Experts of a small language model: 2 picks a token.
Below are experts of layer 9 (counted from 0) of a mixture-of-experts language model. Rows are named router (the router's row for the expert), gate (a neuron's input weights, with its number), up (a neuron's input weights, with its number) and show model dimensions 0-191. Each number is 128 + 24 x the weight over its row's rms, rounded and kept within 0 to 255.
After each expert's rows: a language model's description of what the expert responds to. This comes from a sample of Wikipedia text that the model never trained on.

# expert 25
router [137 133 144 148 133 106 140 133 128 141 122 127 125 128 142 153 140  66 130 111  83 108 101 133 116 154 115  89 123 124 138 115 117 137 141 150 115 100 121 129 137 101  75 196 133 155 126 118 163 126 115 137 149  91  96 146 155 166 116 105 129 103 162 127 170 131 138 119  88 116 104 111 115 144 119 139 155  66 112 114 159 139 128 134 154 103 139  92 110 110 162 173  66 161 132 107 125 132 121 135 157 105 129 106 120 111  99 152  94  98 126  80 105 121 104 105 174 136  96 128  74  99 161  83 158 163 133 126 159 130 112 135 107 152 126  87 135 124 148 144 118 133  94  99 153 141 122 156 101 152 122 135 106 141 145 177 110 144 121 145 132 118 126  80 114 146 110 148 131  94 166  95 157 122 159 110 126 110  97 129 140 123 135 134 159 149  92  75 112 107 108 100]
gate0 [161 160  90  97  87  91 183 138 137 143 133 108 119 154 101 124  97 142 133  76 144 124 122 126 110 113 144 112 148  95 125 152 108 159 108 114 137 115 103  66 188 151 147 140 100 101 148 114 132 132  98 124 126 112  87 129  97 155 119 130 106 168 113 112 100 137  70 124  87 116 114 137 137 129 126 151 105  56  86 151 130 140  98 125 133 147 115 149 141 145 148 126 130 141 134 102 113 149 135 132 123 152 139 137 133 166 105  65  91 109 129 145 127 141 130 120 154 134 157 125 126 115  75 129 148  84 127 109  98 132 114 114 119  98 165 135 103 120 147 160 146 156 119  87 137 139 115 111 123 130 112  89 128 110 132 129 165 140 149 104 124 120 152 196 103 107 162  99 153  84 122 120 139 131  88 151 119 146 122 161 162 125 155 133  98 138 138 154 146 141 100 132]
up0 [107 161 124 119 147 132 102 143 118 101 108 101 111 172 120 153 148 123 123 175 159 102 127 107 129  94 103 113 114 167 179 134 109 199 118 121 123 112  88 150 135 129 169 134 155 121 155  86 149 122 109 130 118 136 149 136 142 137 165  95 171  99 124 150 160  99 112 132 119 161 160 100 114 168 147  90 128 155 142  88 112 121 135 155 137 134 137 126 138 134 136 112 109 129 102 121 125 129 183 155 153 138 121 148 136  91 171 153 144 118 132 132 119 146 142 124 110 154  98 104 116 116 160 109 173 119 131 126 122  96 114  99 173 104 112 143 140 129  96  89 136 162 117 122 134 159 121 112 127 129 150 177 141 163 114 114 116 128 155  81 150 153 152 196 142 159 105 153 114  91 128 105  99 105 185 185 132 123 148 123 118 124  97 142 123 157 103  99 130 130 142 133]
Digits in tables. Digits inside numbers in table rows, such as race times like 1:49.94, vote counts, years and points columns.

# expert 36
router [152 106 155 118 140 160 109 112 143 139 130 133 156 157 134 148 174 165 111 108 184 104 154 115 137 116 113 133 160 114 154 173  84 136 106 162 112 134 155 134 158 156 144 162  96 140 132 110 126 113 126 112 169 118 174 118 127 143  97 100 118 146 145 133 110 160 125 128 140 156 189 127 126 148 145 163 132 132 132 192 115 114 158 163 150 122 105 126 132 127 114 123 160  99  93 127  98 111 121 130  90 151 136 119 128 127 142 100 148 112 118 167 140 164 132 150 108 161 142 110 162 143 114 145 113  74 159 148 113 122 138 112 170 183  69 121 144 129  94 144 139 133 132 169 106 112 119 114 126 127 133 140  91 140 136 157 148  93 174 133  70 111  90 136 136 103 127 109 153 169 107 132 140 104  92 118 102 127 153 141 124 149 142 180 108 139 155 150 151 147 150 138]
gate1 [106  80 133 155 153 160 141 113 113  72 146 124 155 132 106 130 129 112 114 114 161 111 138 130 120 135 133 141 123  68 115 101 130 128 152 115 113 137 137 114  91 133 110 147 126  86 166 108 106 111 132 141 160 156 104 124 124 132 159  65 107  97 126 130  68 118 132 131 157 117 153 144 116 135 131 142 141  90  89 141 132 132 125 141 104 162 146 102 105 127 178 150 211 155  92 118 136  81 132 145 121 115 159 163 104 133 128 152 176 159 110 146 116 170 138 105 117 139 171 142 138 103 114 153 126 135  76 142  83 158 137 122 142 146 107 127 166 162 101 121  96 154 136  85 142 111 124 114 156 109 145 151 163 125 141 123 118  83 149 144 105 155 120 140 127 122 132 140 136 114 139  82 120 123 136 138 109 131 144 103 164 101 132 169 124 168 140 122  98 116 174 125]
up1 [149 165 136 142 144 146 103 121 143 104  98 112 128 170 132  95 135 142 120 204 146  91 131 127 112  87 151 138 113 130 130 118 155 122 143 120  93 147 148 142 117 125 151 139 107 116 110 118 181 126 135 134 119 149 139 122 156 102 124 131 108  98 109 124 130  74 112 153 124 117 139 100 112 109  84 111 137 131 133  58 172 190 115 120 133 135 135 109 133 145 126 144  80 139 141 130 147 103 119 111 107 150 127 114  99 154  93 145 133 118 159 154 153 115 130 113 141 163 104 154 128 155 118 114 166 167 110  91 154  96 112 141 122 122 127 128 109  96 120 138 113 134 112 153 138 127  99 105 124 101 137 117 116 116 139  83 138 144 164  73 113 153 154 109 112 101 129 127 164 146  81 123 102  99 136 114 137 172  78 150  86  89 161 120  89 103 158  75 160 105 114 164]
List and table delimiters. Hyphen bullets opening list lines and bar separators in tables, plus colons and equals signs in section headings.

# expert 40
router [ 90 170 149  94 106  80 153 134 143 109  97  97  84 128  93 155 108 128  93 149 103 133 138  92 131 147 141 140 166  97  96  90 164 149 141 154 151 162 147  98  98 105 130 133 113 156 160 148 131 106 164 107 114 122 141 164 134 125 166 168 116 119 136 117 129 103 135 100 145 143 171 146 141  98 101 155 119 127 128  92 141 100 106 115 144 128 158 121 158 153 115 133 129 118 151 111  98 109 125 121 146  94 116 131 126  93 103 109 109  96 139 140 157 148 157 147  96 102  95 147 141 153 144 109 150 108 143  92 166 153  96 162 110 112 158 137  89 138 131 108 143  94 158 138 123 157 147 138 155 167 146 103 142 139 137 121  79 154  80 109 165 124 118 132 108 102  91 138 120 132 169 104  93 121 122 161 155 106 119  86 113  90  92 154 125 119 140 143  91 154 111 154]
gate0 [154 111  95 137 127 108 115 120 134 150 128 135 129 126  92 124 125  86 169 130 111  92 123 165 115 145 130 107 126 115 153 127 108 155 113 111 148 135 107 161 144 131  90 152 125 156 119  93 150 169 108 110  95 123  89 154 124 139  88 180 131 167 122  73 128 128 139 118 183 138  97 135 151 116 143 119 120 153 137 126 123 145 105 131 159 140 136 126  97  72 135 114 168 132  79 159  98 131 101 139 117 128 181  73  89 112 147 168 165 157 112 157  95 128 150 120  90 120 145 152 125  92 106 111 143 106 148 144 159 116 113 103 120 122 112 131 147 147 182 120 111 145 108 127 139 186  72 183  73 117 162 154 109 116 146 130 111 118 139 157 104 147 151 124 137 141  85 138 125 129 100 129 133 122 117 136 109 142 143 114 154 132  99 158 126 167 104 142 128 156 124 117]
up0 [144 111 152 147 122 159  98 112  72 109 126 118 107 131 120  92 155  89 111 115 105 123 132 152 107 108 121 124 135 158 108 151 130 109 144 118  90 142 147 114 136 103 112 108 123 141 101 173 140 106 133 124 165 167  74 112 110 121 134 119 132 119 137 111 128 112 149 141 114 109 111 132 141 147 140 150 112 118 152 154  96 111 170 157 117 117 125 159 170 169 131  86 188 153 125 137 168 146 176  96  98 154 164 116 115  97 116 123 152  95 156 102 104 119 103 124 143 114 102 101 117 166 140 145 145 159 124 109 123 127 145 130 112 143  95 138 121 175 130 135 102 162 126 168 131 132 115 173 150 125 144 181 128 105  77 119 121 141 127 195 136 150 120 168 105 149 105 127 132 135 160 105 117 155 140 114 172 102 101 141 119 107  93  76 116 160 161 144 119 177 135 151]
Year digits, table breaks. Final digits of years and numbers like 1981 or 1936, table row endings, heading line breaks, and infobox labels like Density, Height.

# expert 5
router [126 138 122 138 102 104 159 134 153 140 138 118 121 123 139 129 102 150 112 124 112 162 173 112 115 115 191 137 137 136  84 125 134 134 165 118 133 111 112 120 137 149 119 124 105 101 123  95 149 122 139 138 118 130 161 137 105 132 169 134 121 125 150  96 116 173 136 112 132 147 177 135 111 125 137 238 131 144 119 133 135 123 113 152 109 158 160 138 112 152 127 139 162 149 106 121 115 133 127 157 158  96 152 131 131 116 125 139 149  86 113 184 130 124 120 135 107 111  80 138 133 126  93  86 184 113  90 122 111 109 140 188 119 139 134 142 153 123 121 144 160  53 137 159 124 154 114 121 163 111 126 124 104 159 158 179 145 181 115 100 143 112 131 113 140 160 135 163 130  89 122 135 170 124 109 117 141 169 140 116 114 109 128 110 148 110 120 141  89 147  90 143]
gate0 [116 157  98 168 147 102 121 102 127 102 134 141 134 127 118 131 122 161 129 128  98 130 130 160 129 110 134 139 127 140 127 111 125  87  87 147 114  61 145 146 180 141 114 125 147 119 124 121 106 153 110 116 132 100 129 174 151 115 124 121 136 109 160 113 136 140  76 127  97 148 134 120 114 177 115 126 164 108  98 136  89 107 100 159 130 174 113 118 157 117 130 119 130 146 129 143  98 179 154 112 170  91 134 181  82  92  94 179 111  81 144 141 119 100 146 129 119 115 125 150 100 155 123  81 103  70 109 104 134 112 119 123 151 160 205 132 150 134 142 127 152 118 166 110 124 138 113 133 154 140  77 150 153 138 133 157 123 151 137 116 131 131 111 121 122 101 129 106 151 127 166 132 127 143  69 122 160 152 139 118 138  91 152 145  98 119  99 120 140 136 148 104]
up0 [127  95 203 145 117 173 126 123  89 143 165 166 117  92 107 124 172 138 125 125 123  81 136 133 152 136  85  86 158 113 116  98 130 130 131 115 119 128 152 113 147 147 160 143 134 128 121 188 152 123 129 150 101 116  83 129 142 155 115 139  96 112 133 141 153 108 143 160 144 123 175 132 128 134  73 104  97 118  96 114 133 123 148 132 106 149 112 136  94 141 118 163 161 135 148 123 119 121  85 121 129  99 124 109 168 187 151 120 124 127 125 112 147 107 105 140 132  80 123  99 147 165  86 160 163 101 145 101 107 128  99 103 141 129 132 155 140  88 132  99 129 138 121 107 179 119 135 145 114 157 105 114 111 125 118 134  94 110 103 134 162 155 119 121 112 111 132 136 150 145 117 134 117 101 128  85 140  92 110 121 128  49  98  94 145 143 121 150 109 138 163 111]
Sentence-ending periods. Sentence-final periods and other end punctuation such as )., ".,! and ..., usually before a new sentence starting The, He, In; also decimal points in numbers.

# expert 61
router [162 139 107 133 118 160  92 124 137 149 133 141 156 134 130 151 150 114 132 118 158 152 126 140 119 148 127 170 134  80 139 118 116  94 153 135 148 143 139 161 137 123 128 119 133 124 159 116 113 151 157 125 141 108 135 114 102 110 120 155 131 142 135 107 144 133 129 116 160 177  70 107 126 122 128 104 128 105 120  87  96  90 144 157 167  90 127 120 130 136 145 157 201 140 164 130  95 127 130 130 159 151 121 133 148 110  86 120 111 136 161 131 129 129 130 117 163 148 158 123 124 110  97 111 132 179 150 129  98 130 168 176 116 133 121 171 112 154 129  97 102 116 108 129 187 168 136 123 118 138 141 128 106 181 116 143  92 120 151 139 148 127 192 104 162  91 133 110 159  65 147 154 181 153 120 136 126 123 134 146 107 147 101 158 123 117  84  74 108 146  98 130]
gate1 [109 106 168 132 115 149 113 117 115  99  98 109 126 158 159  91 134 136 123 164 121 116  93 123 154 112 127 161 120 135 139 139 136 175 103 116 155 121  95 134 104  80 129 136 130 129 132  85 101 114  98 122 110 183 136  83 124 162 119 139  86 106  80 165 129 137 117 154 117  80 156  86 145 107 130 136  87 111 164 123 100 122  60 129 108  92 132 106 168 145 108 163 128 117 120 191 138  90 114 108 121 141 131 150 140 130 169 120 174 101 156 135 106 112 110 117 142 114 132 143 128 112 127 122 132 144 166 116 110 122 105 133 117  98 147 140 164 104 131 122 140 155  90 157 109 141  78 125 104  84 134 162 163 161 147 135 163 162 122  99 145 107 134 128 120 147 114 106 118 139 145 142 145 131 108 119 154 137 156 167 117 119 133 138 141  73  98 112 128 144 182 133]
up1 [108 116  90 133 114  98  89 139 121 121 119 141 123 145 122 148 170 150 117 171  91  89 122 126 144 152 130 130 113 160 138 145 113 126 107 125 112 123 103 140 106 142 171 130 132 127 125 141 152 144 137 120 110 167 205 192 139 111 113 137  97 105 120 120  95 151 170 143 155 117 162 128 127 126 131 101  78 144 100 132 162 131 134 140 115 170 100 110 128 170 129 135 137 113 158 129 188 143 152 128 155 126  86  90 151 116 165 155  80 153 171 132 113 160 106 102 130 131 125 136 154 114 148  79  89  81 141 137 166 130 153 103 114 131 162 136 122 111 101 126  63 135 170 120 100 106 106 138 107  84 131 128 109 129  92 143 147 120 120  93  97 166 112 121 142 139 134 133 119 137 126 134 134 135 106 137 129 127 149 143 147 104 162 145 143 104 164  67 128 138 123 106]
Digits in years. Digits inside four-digit years, especially the third digit after 19 or 20, as in 1947, 1905, 2012.